config.yaml
n_layer: 10
d_model: 192
n_experts: 128
experts_per_token: 6
d_expert: 96
d_shared_expert: 128
activation: "gelu"
moe_layers: [1, 3, 5, 7, 9]
router_score: "softmax"
normalize_top_k: true
routed_scale: 2.45
balance_loss: 0.0194
balance_bias: false
router_logit_norm: 1.0
init_std_router: 0.0091
lr_router: 0.000807
n_head: 6
n_kv_head: 6
head_dim: 32
vocab_size: 16384
norm: "layernorm"
norm_place: "pre"
norm_eps: 1e-06
positions: "learned"
qk_norm: false
attn_scale: 0.177
tie_embeddings: true
parallel_block: false
init: "normal"
init_std_qkv: 0.026
init_std_o: 0.00581
init_std_up: 0.026
init_std_down: 0.00581
optimizer: "adamw"
lr: 0.00175
beta1: 0.9
beta2: 0.98
weight_decay: 0.11
lr_head: 0.00826
grad_clip: 1.0
warmup_steps: 235
schedule: "cos"
final_lr_fraction: 0.03
batch_tokens: 131072
seq_len: 384
doc_mask: true
z_loss: 1e-05
train_tokens: 395700000
steps: 3019
dataset: "wikipedia_en"
Below are experts of layer 3 (counted from 0) of a mixture-of-experts language model. Rows are named router (the router's row for the expert), up (a neuron's input weights, with its number), down (a neuron's output weights, with its number) and show model dimensions 0-63. Each number is 128 + 24 x the weight over its row's rms, rounded and kept within 0 to 255.
Before each expert's rows: "mostly gets" lists some tokens that are sent to it at least half of the time; "comes after" lists some tokens at least twice as common just before its tokens as in all text. This comes from a sample of Wikipedia text that the model never trained on. Tokens count by the router's weight.

# expert 111
mostly gets: " -", " –", " —", " +", " −", " After"
comes after: " |", ",", ")", "\"", ";", " —;"
router [122 149 117 178 156 154  96 152 109 148 118 135 153 100 139 145 148 137  94 117 200 112 149 139 141  85  89  93 103 113 127 146 115 116  98 128 127 101 116 189 145 111 104 153 184 146 147 137 148 136 142 114 154  87 119 112 128 100 110 130 156 131 106 107]
up0 [131 115 127 128 131 128 178 145 122  72 161 135 162 137 135 126 151 113 130 111  95 110 133 115 140 153 151 114 135 152 116 113 126 113 119  95 100 150 135 133  94 148 122 125 131 122 150 158 132  99 122 200 128 140 131 142 121 123 155 133 123 155 129 140]
down0 [115  78 149 145 139 102 136 132 146 120 136 142 147 148  95  99 113 139 117 139 100 141 120 110  80 136 125 110 162  98  77 117 177 160 111 110 137 195 126 167 135 160  93 110 151 129 152 121 145 126 139 144 109 101 115  98  86 132  96 121 125 130 121  84]
up1 [155 131  95 154 121 121 130 110 123 107 161 196 120  73 113 103  98 106 111 188 133 109 115 161  81 121 117 167 103 149 149  93 130 135 169 152 113 165 120 120 110 148 131 122 123 145 174 131 160  91 100 137  68 136 132 119 157 151 131 135  97 145 126 149]
down1 [138 117 177 152 113 153 159 101 112 133 165 162 108  84 148 148  91 173 115  94  85 123 126  87 114 141 125 122 160  90 132 103 127 117 167 117 138 160 125 132 122 164  81 140  93 159 125 145 123 125 157 130 157 125 105  86 125 132 102 142 122 143 133 157]
up2 [187 120 119 140 122 111  76  74 158 131 117 133  51  85 151 137 149  91 107 149 158 149 112 123 130 127 148 147 146 112 186 148 125 129 155 152 115 135  85 122 102 104 144 146 110 150  85 124 122  91 110 120 117 140 145 124 147 120 157 138 121 148 116 134]
down2 [152 105 142 136 122 123 131 139 146  94 133 109 123 116 169 108 137 115 165 106 123 135 144 134 152 122 118 149 120 148 118  52 149 109 117 152 110 105 102 117  76 161  82 125 123 116  68 125 139 126 153 125 118 125  96 178 129 133 131 134 133 208 159 174]
up3 [123 131 132  81 127 156 189 149 137 143 145 103 158 108 120 160 108 140 136 140  89 109 139 134 131 157 133 102 102 125 100  72 144 131 103 134 123 118  83 151 134 148 115  96 137 149 148 134  98 101 111 150 109 146 126 136 127 117 163 120 139 113 163 125]
down3 [114 133 112 146 159 179 114 107 111 186 127 107 129 136 107 118 103 116 146 109 154 125 119 128 116 129 189  95 121 108 157 148 159 147  93 105 146 119 159 126 132 143 156 149  99 115 159 137 146 132 130  85 138 124 129  58 142 109 107 192  77  94 115 126]
up4 [171 137 114 102 126 129 127  97 100  92 151 156 157 164 135 105  88 136 154 116 126 150 154 149 102 127 121 135 106 124 104 118 150 151 172 146 143 109  84 143 104 146 174 158 154 128 133  84 161 147 123 165 106 151 178 144 103 145 148 148 131 105  97 152]
down4 [121 123 137 173 130 134 148 123 177 133  85 123 163 139 165 135  92 144  89 150 130 127 104 138 138 123  80 156 159 126 131 160  86 125 131 139 134 132 131 102 134 162 126 112 137 128 136 166 158 101 140 105 157 103 184 115  92 108 109 143 147 143  60 151]
up5 [180 121 120 123 113 127 146 126 133  69 136 132  77 188 103 137 185 115 143  77 110 158 122 160 142 150 131 147 132 132 128 125 114 137 139 139 103  96 114 117  92 146 120 115 106 132 105 120  99 149 126 158 107 126 172 171  83 133 147 154  86 105 139  99]
down5 [173 119 167 115 132 146 141  98 167 140 121 120 132 126  99 155 127 144 130 103 103 113 134 132 135  69 159 103 171 131 124 160 136 152 117 155 131 137 147 150 116 167 130 131 113 108 150 102 151 147  83 147  91 123 117 136 124 180 137 107 142 122 113 115]
up6 [153  91 128  59 104 118 142 129 113 112 133 121 149 165 106  93 131 150 157 125  87 134 162 162 146 145 162 122 142 109 120 134 137 123 163 113 114 120 134 125 106 133 150 133  92 106 110 117 126 128 127 111 107 120 157 186 105 126 174 165 143 160 144 117]
down6 [130 115 164 125 133 143 126 147 167 150 125  98 143 137 120 149 138 141 129 115 109 141 147 124 169  90 143  89 118 132 120 164 187 156  96 186 111 145 130 137 126 147 155 141 120 122 146 112 170 132 122 109 118 106 125 159 108 173 116 119 127  98 104 131]
up7 [107 145 137 141 119 110 141 212 151 121  84 128 121 132 125 128 160 122 111 142 134 127 110 115 104 107 128 136 102 129 163 119 114 123 156 148 116 114 152 114  93 125 114 107 137 102 147 119 139 125 119 157 127 104 153 236 127  74 145 109 119 153 116 149]
down7 [136  99 128 152 155  99 103 138  95 154 132 138 132  95  98 135 127 128 133 161 112 150 121 108  95 116 108 124 106 112 116 130  61 179 134 170 134 126 115 138 137 101 172 130 145 157 117 120  68 146 149 134 146 157 135 116  97 101 123 118  93 135 140 145]
up8 [120 151  85 127 115 112 169  89 152 115 130  90 151 112  95 139 142 141  96 164  63 121 151 142 119 144 100 112 107 121 135 127 127 133 144 132 130 130 131 141 114 161 102 116 107 122 177 140 147 145 152 101 136 180 118 134 138 152 172 125 124 138 170 106]
down8 [ 93 120 100 125 133 102 112 111 100 117 182 138  99 101 128 136 132 161 196 139  99 167 111  76 173 110 121 136 115 131  97 142  50 129 149  81 122 129 162 153 155 150 137 143 108 111 138 153 171 129 151 122 145 121 125 110 105 124  99 139 112  78 139  93]
up9 [180 127 109 105 110 158 157 103 158 139 148 187 126 180 159 153 134 160 142 131 124 113 133 121 137 137 122 131 110 112 129  80 154 149 100 162 127 117 103 157  85 160 142 110 135 127 135 123 144 114 133 131 115 109 120 130 144 153 141 137 144 122 159 136]
down9 [171 104  83 136 124 161 104 152 148 115 147 116 144 130 155 131 112 147 115 156 129 119 131 114 160  86 130 115 172  93 148 135 129 136 130 134 126 103  85 151 119 165 115 123 105 133 116 137 134  96 114 157  89 136 141  90  92 194 166 123 144 119 158 117]
up10 [ 83 131 103 159 128 104 113 150 128  58 128 112 101 166 129 121 148 138 124 173 123 180 112 145 117 131 111 136 125 122 106 114 160 142 150 135 104 111 110 126  91 102 136 160 129 113 109 163 130 131 119 154 113 169 158 189 107  94 142 157 111 125 111 134]
down10 [145 120 172 106 140  98 116 146 136 146 138 141 112 117  75 114 106 195 132 145 132 142 149 119 125 124 116 119 142 182 145 135  92 135 129 109 115 149  98 129 132 115 163 146 181 142 142 175 128 121 119  74 149 191 157 137 122 131 102 111 100 133 116 129]
up11 [136 109 163 131 128 153 137 119  92 118  82 138  85 111 140 136 131 101 129 140 141 115 160 140 107 107 133 117 136 111 132 131 126 129 128 131 109 132 159 140 120 130 119 113 150 137 140 116 142 124 153 161 109 178 121 166 100 100 136 158 147 166 124  92]
down11 [131 135  98 120  95  84 112 151  97 105 151 160 154 101 110 139 121 150 110 135 120 130 164 132  93 137 145 129 150  79 161 136  66  72 125  94 122 127 112 143  94  91  92 158 155 201 145 139 107 115 150 113 140 189 150 119 125  91 157 123 111 146 156 141]
up12 [147 138  97 168 115 129 113 147  73 143 123 132 104 134  89 107 107 122 146 126 162 142 165 170  77 111 115 130 108 159 140 116 145 147 132 131  82 176 153 113  94 175 114 134 108 154 137 149 163 151 104 165 152 126 134 140 128 122 122 167 143 152 152 106]
down12 [133  95 120 150  99 107 149 150 122 103  98 128 116 130 150 111 143 117 106 138 137 121 111 147 144 151 140 116  98 124 153  99 140 117 158 120 146 146 133 108 120 138 106 157 145 184 110 150 101 143 148 129 124 133 110 179 136  78 122 142 141 155 153 103]
up13 [139  89 155 113 134 136 127 168 153 102  99 200 155 186 153 135 164 142 146 195 124 115 133 140 176 117 102 140 145 114 120 128 108  88 116 138 108 153 128 120 128 138 122 163 131 135 158 181 102 115 120 108 158 136 119 123 154 115 139 123 137 109 159  77]
down13 [ 97 161 100 104 129 119 120 143 148 140 123 138 164  98 150 115 155 120 146 118  87 127  90 161  91 139 132 147 151 139 125 125 122 142 160  72 143 119 110 145 133 128 201 134  97 122 160 137 125 113 164 117  83 128 144  84 122 115 154 166 133  87 132 134]
up14 [ 97 126 147 113 128 102 116 161 122 108 101 125 121 120 168 140 112 146 154 136 111 153 128 126 101 137 179 165 122 161 143 140 113 129 146 126 113 127  84  92 118  96 155 144 125 120 108 113 123 147 140 194 119 159 183 129 159  91 138 162 146 122  98 137]
down14 [134 148 122 132 115 113 123 110 182 122  91 139 149 114 106 114 112 138  87 161 150 131 101  91 125 126  98 151 119  95 138 137  98 117  86 135  81 136 130 135 120 170 136 103 190 140 129 122 142 127 145 106 172 127 142 137  90 138 104 125 124 109 130 162]
up15 [115 114 151 113  86  97 107 131 140 109 126 155 145 162 150 127 158 124 117 172 109 116 147 124 150 124 117 140 138 108  92 114 129 113 117 159 121 179 122  86 105  99 122 157 125  78  88 162 117 119 126 134  73 134 149 157 119  92 123 136  92 126 108 105]
down15 [140 139 138 135 136 159 140 138 125 107 134 145 108 126 149 135 136 124 118 125  86 112 109 184 181 138 114  81 113 139 121  70 184  90 120 133 159 138 134 124 145 115 172 145  77 121 150 136 147 113 163 135  79  88 127 147 101  93 166 129 104 135  96 105]
up16 [ 96 117 117 102 108 114 136 149 118  95 121 139 122 180 138 106 147 137 152 129 115 181  80 149 151 131 179 176 126 140 171 132 117 121 148  98 136 121  89 124 122 120 161 141 129  78 147  87 146 140 115 133 126 125 154 139 121 127 119 176 120  99 106 173]
down16 [159 144 124 164 144 152 102 135 168 135  84 107 131 146 143 144 127 124 120 177 136 126 116 131 107  90 142 152 125 168  97 146 120 171 139 127 129 144 130 132 100 149 180 121 138 111 155 156 154 140 108  82 164 128 109 106  83 111 115  89  99  72 106 106]
up17 [139 117 120  97 116 148 138 153 161 105 114 170 137 182 130 123 138 116 164 117 147 132 111 181 113 152 132 136 103 133 134  95 150 155 157 121 100 126 101 104 131 165 171 157 104 124 123 163 121 139 115 163 131 140 175 129 100 161 139 165 103 102 115 136]
down17 [137 105 125 155 161 143 123 147 152 132 100  96 126 134 155 121 107  99 145 146 113 119 157 156 120 140 134 144 127 147  96 107 115 147 148 138 127 172 124 124 130 140 191 134  98  89 120 169 169 122 158  99 119 106 119 159  64 104 110 125 108 124 120 120]
up18 [126 111 108 129 122 125  99 104 114 135 141 154 122  99  91 138 145  99 146 125 103 137 140 134 103 124 123  95 126 146 118 161 137 207 130 189 112 144 115 130 143 140 118 143 103 135 103 164 142 126  79 100 118 152 137 182 121 172 130 143 129 103 104 100]
down18 [119  91 127 114 135  93 174  82 156 161 103 103  94 155 111 111  99 137 131 149 141 123 123 112 133 119 146 121 146 156 130 139  99 112 132 151 131 127 145 118 122 120  93 136 124 136 106 150 149 159 133 161 138 114 129 114 132 123 113  95  68 141 159 108]
up19 [122 113 118 138 110  84 109 123  86 105 184 136 164 141 107 150 143  78 137 167 104 133 138 142 136 134 129 125 127 168  97 116 169 165 121 140 110 111 113 131 137  77 176 116 119 135 135 189 144  77  72 148  95 128 107 148 135 160 143 146  91 125 139 107]
down19 [123 111 133 131 108  86 123 127 155 110 130 114 111 153  78 119 113 123 130  90 148 147 179 161 156 108 109 159 154 110  94 121 152 187 128 148 113 142  82  98  96 137 108 124 165  92 143 138  98 114 110 111 139 122 140 111 122 125 181 140 111 163 131  91]
up20 [141  49 134 154  90 125 138 146 113 109 141 165  88 139 101 134 138 101 149 147  92 162 104 132 142 164 129 140 129 120 137 143 150 158 177 132 109 101 140 128 124  86 155 155  95 164  94 156  87  87  82 130 100 162 119 165 138 152 164 142  68 106 145 111]
down20 [122 134 129 100 122 145 122 111 122 104 109 134 101 170  75 161 105  88 148 130 142 141 121 146 138 125 106  73 163 127 122 116 141 123 138 126 130 137 158 128 139 133 125 148 151 130 141 139 116 139 120 154 137 110 111 138 132 123 122 111  85 149 161 101]
up21 [173 124 132 154 116 159 170 118 122 149 154  79 111 146 113 149 146 108 148 110 118 141 115 116 147 126 102 123 136 106  95  86 162 155 144 149 144 149 121 146  77 104 164  99  97 138 135 121 129 123 107 123 125 113 124 107  87 109 128 143 150 127 133  78]
down21 [161 135  98 150 140 167 112 136 105 129 112 115 115 118 117 108 147 107 143 136 182 133 172 147 147 151 134 175 117 147 145 146 144 130 141 150 123 115 139 131 116  78 116 130  69 122 104 152  80 127 112 167 142  89 115 141 151  83 125 142 134 207 120 120]
up22 [140 119 124 116 139 114 119 165 140  87 109 112 155 155 150 140 166 110 129 169 128 121 118 142 140 122  93 103 151 137 116  74 137 125 131 152 105 159 121 137 118 104 138 135 127 108  89 148  94  96  90 145 104 154  90 200 126  72 129 152 146 124 115 102]
down22 [116 115 135 144 128 127 126 135 152 159 147 138 101 114 114 132 109 158 114 119 107 109 111 156 156 148 118 111 170 122  92 122 134 145 135  81 133 171 105 141 133 162 167 115 140  99 136 163 102 147 187 102  98 113 136 108  91 134 130 164 109 147 130 125]
up23 [151 118 102 104 134 155 152 141 129 127  78 129 160 121 109 119 126 142 112 109 108 139 135 145  78 144 128  97 139 116 110  90 162 121 114 126 145 137 106 129 128 115 135 132 118 107 124 131 138  86 122 157 102 165 179 114 105 113 125 144  95 146 144 137]
down23 [ 77  93 133 130 141 134 116 134 133 145 200 128 126 116 112 131 109 117 127 125  83 148 147 135 141 156 153 110 172 136 142 128 134 152 137 121 111 119 139 120 173 115 113 121  74 150 188 116 102 115  82 131 142 143 116  72 140 118 125 139 108 152 132 147]
up24 [156 142  91 125 125 110 104 116 123 116 131 168 115 155 102  93 143  87 165 152 141 125 162 155 117 146 173 179 126 148  90 133 135 167 150 138 111 143 144 108 125 137 143 126 100 164 173 180 115 134  68 152 117 137 120 178 122 181  92 161 134 142 121 107]
down24 [ 92 117 106 135 143 108 129 140 127 123 122 120 110 143 127 139 122 123 151 142 102 128 117 144 106 114 145 163 133 153 101  78 128 138 130 143 146 158  95 148 128 105 136 115 112 136 142 146 168 139 139 111 144  84 112 152 143  91 115  90  68 140 121 112]
up25 [ 78  88 155 127  86  99 140 161 141 115 131 123 148 112 145 127  92 154 123  91 127 131 116 117 122 159 155 128 126 119 148 138 103 136 131 137 124  87 151 108 113 125 144 121 123  87 138  82 128 142 132 120 130 126 169 115 115  79 158 120 119 145 113 155]
down25 [106 137 109 178 141 132 122 172 150 119 173 115 164 141 122 137 137 125 138 179 110 148 111 119 114 122  82 119 119 122 168 111 125 134 122 112  90 123 116 170 122 177 117 111 134 146 128 134  97 144 132 120 123 143 111 123 136 127 141 108 138 144 183 137]
up26 [136 115  84 133 112 131 119  82 125 106 157 155 110 152  72 119 116 146 116 154  98 120 118 135  76 109 128 120 110 123 118  98 160 150 108 138 140 143 113 101 140 146 145 127 130 115 137  94 122 181 129 148 121 101 106 144  80 186 140 170 134 140 150 111]
down26 [167 157 106 152 141 126 111 142 157 107 111 168 108 128 115 126 142 129 133 124  84 134  76 181 104 108 155 136 108 137 124  79  76  99 129 135 150 187 111 115 107 136 148 132 119 130 138 117 142 116 156  88 120 131 138 102 100  97 137 116 113 133  84  74]
up27 [139 138 110 182 116 126 121 119 119 123 160  95 107 106 137 143 137 151 141 121 132 121 159 142  68 170 113 131 155 159 161 123 126 126 102  78  83 150 136  70 153 137 137 125 105 127 115 106 111 120 129 128 142 153  89 144 106 162 114 155 128 158 161 142]
down27 [156 155 132 100 174 158 133 132 113 137 104 151 132 122 145 148 100 132 118 109 145 121 141 119 136 138 111  94 131 148 157 136 176 138 150 106 135 133 142 156 183 122 113 134 153 138 134 181 162 147 104 132 125 120  68 150 144 127 126 129 126 107 154  69]
up28 [117 117 133 130 140  99 109 113 168  83 141 124  92 148 131 136 156 141 102 123 135 140  82 120 113 136 156 147 102 134 134  69 137 133 119 145 146 143  98 120 136 124 165 152 126 139 131 112 108 116 101 100 109 166 153 127 139 102 128 142 134 116 138 134]
down28 [158 115 115 132 111 115 112 165 152 175 117 156 137 116 148 128  93 127 162 145  87 119 132 122 167  88 131 158 153 144 173 143 137 191 150  82 131 132 125 187 159 141 136 108 102 136 115 135 124 126 139 147  82 162 134 127 117 156 142 104 135 114 158 162]
up29 [130 106 100 120 126 138 111 111 141 107 178  86 119 145 141 131 154 137 127  89 111 149 112 158 128 117 100  75 152  94 112 120 174 160 138 150 117 104 122 155 124 133 138 130 127 122 102 102 127 105  95 176 117  82 154 122 108 160 144 192 139 127 130 113]
down29 [124 116 147  99 116 120 138 129 171 149 144 107 161 137 115 120  95 150  79 118 171 115 109 108 163 103 132 119 175 143 128 160 138 180 142 101 165 121  97 140 142 127  93 109 175  94 120 130 172 126 137 148 147 105 136 133  99 124 193  98 129 108 129 110]
up30 [139  85 161  88 153 150 157 114 107 112 131 162 118 165 124 132 111 123 126 100 135 131 139 111 128 117 148 155 130 126 150 154 171 100 103 119 153 158 120 122  97 125 124 107 135 128 167 152 101 134 126 108 131 124 117  93 117  98 139 125 100 108 121  92]
down30 [127 196 101 118 119 160 106 149 133 113  53 111 152  89 138 112 158 102 112 163 140 121 127 161 126 130 105 151 132  96 115 157 131  63 164 133 107 107  98 141 116 131  95 137 132 141  99 106 119 138 124 131 111  97 146 122 133  66 137 153 134 152 107 136]
up31 [133 126 108 165 140 122 134 123 115 110 161 114  86 147 120 131 107 117 129 112 120 167 105 135  83 141 125 108 144 170 180 128 146 148 158 125 115 152 139 111 114 124 143 118 115 166  96 135 114  97  85 174 115 133 104 128 110  95 134 156 143 167 128 130]
down31 [158 123 105 158 112 152 137 157 106 122 137 110 116 114  93 107 122 132 119 146 143 119 164 132 123 110 132 143 157 120 131 140 170 113 158 135 106 145 123 164 124 151 108 132 179 136 122 146  91 169 106 118 162 201  87 158 103 113 127  84 126 128 133 125]
up32 [ 90 130 139 141 132 128 123 107 141 104 156  85 162 110 157 134 108 138 116 151 136 118 140 140 100 141 113  78 164  98 132 152 145 121 133 142 125 159  96 109 141 109 133 117 130 155 111 161 113 131 147 138 140 184 126 163 101 122 120 155 168 113 167 106]
down32 [172 182 148 127 123 165 102 122 106  96 117 130 107 123  92 141 145 123 149 129 133 105 156  79 140 150 114 100 130 147 107 145 136 114 142 141 125 124 108 115 151  81  74 152 163 163 151  99 170 145 135 129 130 112 135 155 115 125 160  89 142 162 142 117]
up33 [111  77 112 123 117 142 178 186 120 103 100 177 177 135 139 116 149 138 166 183  92 105 149 150 143 133  83 108 150 123 113 104 106 117 145 153 113 132 147 130  98 181 114 131 123 120 153 130 152  95 135 160  93 151 124 147 134  99 133 143 123 151 128 139]
down33 [134  92 155 115  84 136  73 138 125 135 166 164 138  87 128 113 158 159 133 125 100 154 104 150 140 116 127  96 178 109 159 148 157 120 133  72 134 121 130 135 151 111 196 127 127 119 149 147 120 114 165 151 128 156 106 124 122 135 137 165 143  96 117 123]
up34 [114 148 157 121 114 122 129 175  94 115 133 127 109 126 118 128 152 139 152 135 139 162 143 142 105 120 191 139  56 125 157 131 128 134 141 106 118  99 155 143  88 129 113 123 120 114 182 106 157 140  90 147 135  96 132 107 135 103 134 165  83 148 108 159]
down34 [129 119 158 105 103  93 121 128 118 127 130 101 117  83 130 143 144 147  94 153 156 151 125  92 113 108 106 157 114 105 117 146 103 115 139 148 148 122 129 143 114 142 174 118 161 134 123 120 113 135 109  63 155 192 111 128 137 110 119 107  94 133 140 108]
up35 [118 168 112 101 122  92 121  75 163  99 135 114 153 106 126 119 147 113 139 103 182 142 113 133  87 122 144 158 115 159  92 163 131 116 150 132 120 129  77 116 101  97 184 143 136 128  90 107 150 119 127 122 120 188 144 192 124 118 133 102 128 106 113 140]
down35 [187  75 133 145 121 112 114 112 139 128 151 114 107  78 157 118 126 158 133 118 118 125 125 101 139 111 136  77  95 128 122 132 106 127 124 174 132 157 138  84  89 148 169 150 135 108 137 132 151 146 159  96 153 123 143 144  87 127 148 134 125 120 100 157]
up36 [125 118 150 164 128 141 132 113 111 105 136 104  99 109 101 103 125 146 124 147 126 164 189 164 136 127 116 156 111 131 143 136 140 150 115 110  90 149 110  80 168 124 132 153 118 138 115 125 142 125 114 135 138 178 114 138 124 167 145 164 149 123 153 166]
down36 [139 130 140  86 161 175 104 160 103 116  97 133 125 116 109 100 122 131 119 145 134 103 155 122 139 131 126  69 144 145 152 146 164 119 146 120 146 115 101 138 186 123 123 135 142 168 131 167 115 150  91 145 131 121  92 150 133 131 112 132 157 138 127 105]
up37 [153 135  99 136  91 115 138 154 154 117 134 194 105 104 140 103 113 146 158 133 121 136 123 165  94 143 144 168 183 132 151 168  91 133 150 112 104 125 153  90 154 125 158 147 116 119  99 178 126  80 104 162  98 152 129 126 147 146  98 164 124 124 131 115]
down37 [141  81 145 108 143 146 110 124  89 124 143 144 111 162 120 122  86 153 129 165  95 146 135 176 119 132 134 109 150  99 134 157 136 141 178 136 129 131 151 131 160 129 145 140  86 118 143 153 182 118 129 129 118 129  85 131 130 132 102 113  85 151  86 109]
up38 [154 124 188 154 142 156 156 119 142 129 128 136 112 143 107 134 114 127 125  99 140 125 153 122 122 140 165 162 124 124  99 138 133 122 140  93 112 141 133 120 144 157 129 131 109 181 125  87 110 138  74 134 141 120 100 140 125 155 148 134 111 134 119  93]
down38 [ 95 104 166 109 157 163 129 107 144 163 128 142  99 160 111 133  98 150 127  84 129 112 106 118 121  94 154  89 134 111 159 110  97 138 102 172 163 139 160 140 141 153  92 122 135 146 150  89 146 139 131 136 104 120 132 126 194 138 138 116 150 112 119  96]
up39 [135  95 120 166 113 142 160 170 150  99 163 103  99 142  92 107 116 138 128 121 152 167 164 186 142 140 134 141 126 132 159  82 144 142 135 130  99 150 138  89 119 165 124  96  99 112 111 140 147 136 102 155 137 145 125 128 125 130 132 158 107 152 149 154]
down39 [ 88 130 117 117 148 151 129 116 114 138 125  86 113 131 122 105 126  84 133 111 129 116 142 143 137 146 144  57 142 133 145 117  90 128 138 141 154  93 146 125 158 113  94 140 148 163 131 110 113 157 153  71 133 119 124 125 140  83  90 130 144 127 121 140]
up40 [142 112  84 120 101  81 141 138 171 112 151 149  95 176  90 112 167 127 156 135 127 138 144 113 153 148 151 142 111 147 113 126 142 148 140 133 130 137 112 139  75  85 157 143 102 130  98 133 103 109  87 161 110 127 101 131 128 127 121 146 135  91 140 136]
down40 [113 139 141  98 118 115 121 165 139 102 156 120  75 151 128 178  96 137 150 100 112 167 108 181 143 114 154 118 146 160 136 131 173 138 134 129 127 141 130 102 127 147 128 144 103 109 134 121 155 124 112 135 136 152 107 125 136 138 127  82 106 129 172  83]
up41 [130 130 127 119 115 113 190 113  93 126  97 145 136 110 150  98 121 123 136 150 129  79 145 104 128 115 131 109  96 131 166  91 108 145 135 123 174 117 131 144  76 108 108 106 114 127 126  85 171 134 127 107 125 135 146 149 131 117 134  93  84 120 125 138]
down41 [103 104 136 125 113 113 142 146  77 102  93 132 145 124 141 118 114 156 140 141 136 146  99  79 109 153 151 103 117  80 163 141  67  64 113  94 126 100 136 123 123 123 129 128 105 152 122 133 101 112 170 154 140 166 160  86 152  85  82 170 126  98 138 171]
up42 [110  92 101 134 116 152 166 117 109 134  97 164  91  97  92 102 125 126 122 140 138 121 147 150 150 152 178 146 125 113 189 121 105 123 140 119  84 109 116 147  93 159 138 110 109 102 157 127 159 127 108 156 118 112 151 136 151  94 159 122  84 157 118 173]
down42 [ 82 137 142 132 122 118 106 133 105 103 117  94 150 119 104 124 150 145 129 156 140 158 143  71 105 144 102 148 149  85 162 156  98 110 144 133 125  93 132 111  77 138 121 117 169 127 106  87 119 168 143 147 152 133 144 104 120 101 116 133 148 124 140 176]
up43 [128  98 111  96 140 136 143 103  96 127 100 156  94 122 106 128 148  79 174 147 129 180 157 103 131 159 148 108 145 106 166 154 119 122 147 160 115 126 134 137 109  83 116 117 135 142 181 144  94 104 123 128  97 101 117 102 113 124 141 121 149 145 112  66]
down43 [160 140  99 114 122 113 109 122  91 125 116 133 135  96 126 125 152 107 124 106 100 165 149  91 131 138 108 165 155 102 102 116 103  67 155 138 109 102 122 152  64 139  66 152 112 136  86 142 139  89 137 144 157 112 139 118 138  84 111  99 112 143 120 138]
up44 [186 128 127 132  87 123 127 115  77  86 155 133 104 127 101  94 131  84 172 142 134 124 150 158 137 119 145 140 139 127 111 125  98 158 165 150  90 118 138 116  94 106 162 113 131 133 112 148 163  82  85 204 114 127 127 175 117 122 102 145 104 137 105 111]
down44 [129  86 148 141 102 129 129 138 111 119 128 104 104 161 103 152  60 110 101 135 117 151 161 141 176 123 166 104 107 169 131 155 189 151 150 138 139 135 146  94 146 159 153 119 130 157 145 134 131 138  60 117 138  99  68 137 158 125 101 127  68  96 135 117]
up45 [132 113 110 152 156 136 135  82 128  93 121 121 124 138 137 127 149  63 138 106 137 152 159 138 174 160 115 119 134 157 115 140 141 156 142 140 138 138 198 100 131 160 129 109 167 126 163 158 141 131 149 144  73 126 104 131 146 137 142 113 116 112 169 129]
down45 [102  75 148 111 122  81 155 112 132 135 135 139 110 145 114 145 139 128 157 123  98 113 147 134 104 117 141 139 129 114 166 123 138 140 130 158 152 217 124 123 132 180 118 144 132 104 145 132 129 115 118 139 126 109 100 147 138 169 133 141 116 144 153  96]
up46 [146 118 128 180 118 111 129 169 127 125 146 156  86 131 161  98 105 122 116 146 110 134 141 100 122 142 153 112 132 130 122 168 102 186 129 133 117 124 148 111 129 107 146 147 124 107 135 168 137  84  94 106 122 133 130 121 115 112 134 129 114  92  99 104]
down46 [137 104 131 109 173 147  96 127 117 129 169 113 133 137 116 128  89 133 127 125 135 119 146 134 139 105 107 111 176 127 111  95 164 139 127 152 137 164 143 137 144  78  86 135 106 131 133 146 140 123  89 160 114 135 105 104 143 156 172 101 104 121 118 101]
up47 [150 116 128 151 141 123 114  73 106 109 142  93 167 112 106 119 151  62 139 115 116 122 130  95 117 144 125 116 126 163  81 119 115 160 145 141 126 140 139 140 158 146 124  97 106 126  83 123 110 103 137 144  86 115 115 183 131 114 170 118 142 101 159 104]
down47 [126  83 106 149 126  87 145  75 138  88  97  99 105 158 129 126 122 119 136 161 171 131 141 128 128 105 149  92 108 131  81 140  95 150 126 159 155 187 114 109 116 139 135 154 105  92 148 109 135 200 134 174 153  88  90 143 123 122 105 139  99 164 135 110]
up48 [184  91 148 111 111 115 154  86 137 125 149 103  84 122  96 131  95 126 143 126 112 115 175 106  89 131 147 171 151 185  96 143 101 177 152 158 158 159  90 110 102 137 169 105 130 132  97 148  95  99 139 133  87 152 137 147  73 145 125 132 134 124 112 126]
down48 [110  94 138 151 124 105 140 145 118 103 154 148  85 127 144 157 138 149 145  93  96 115 125 114 133 145 134  91  80 107 111  83 126 159 127 152 117 142 157 133 151 119 112 156  79 126 128 167 143 141 138 139  70 120 111 143 148 140 114 160 135 118 134 129]
up49 [132 101 187 118  89 129 151 178 128 121 143 139  93 163 135 151 107 164 149 143 111 137  72 104 138 135 159 171 118 157 175 171  88 112 113 109 125 118 123 110 135 129 176 114 135 120 134 106 141 122 117  98 144 128 103 141 177 132 126 162  97  90 124 191]
down49 [152 156 137 128 122  93 125 126 161 117 125  88 156 126 103 107 157 126 100 139 122 137 105 116 138 134 182 109 105 105  92 128 114 113 120 108 103 110 120 128 139 187 147 103 162 119 120 124 100 167 102  73 124 144  95 185  68 137 129 140 127 121 142 116]
up50 [114  77 122 135 108 115 141 129 105 120 143 131 138 141 125 144 141 124 139 125 107 137 187 163 160 160 120 102 146 117 139 120 139 130 131 132  84  96 101 124 121 134 135  99 104 119  95 128 126 101 126 134 105 110 115 136 103 114 148 155  93 133 152  98]
down50 [141 132 154 134 161 169 104 136 150 182 108 110 132 118 101 151 119 127 133 123 104 114 136 170 125 107 132  93 138 134 123 179 152 165 108 168 108 109 136 137 160 155 149 131 116  89 116  88 120 105  95 121 130 122  83 171 130 165 128 115 162 147 157 117]
up51 [155 129  72 103 130 131 132 160 100 142 150 147 167 153 154 139  86 155 141 154 111 146 126 134 136 152 166 158 113 126 141 152 115 152 121 119 127 127  93 133 118  74 157 119 135 118 143 125 158 154 126 161 122 129 115 120 113 112 137 134 125  82  82 122]
down51 [156 148 154 139 154 135 130 116 178 146  48 126 152 140 134 121 137 148 117 163 136 112  99 100 117 115 136 162 150 105 122 134 102 118 115 123 103 102  75 127 115 197 154 127 130 139 152 162 128 132 131  79 154 118 133 117 101 134  80 117 147 115 112 146]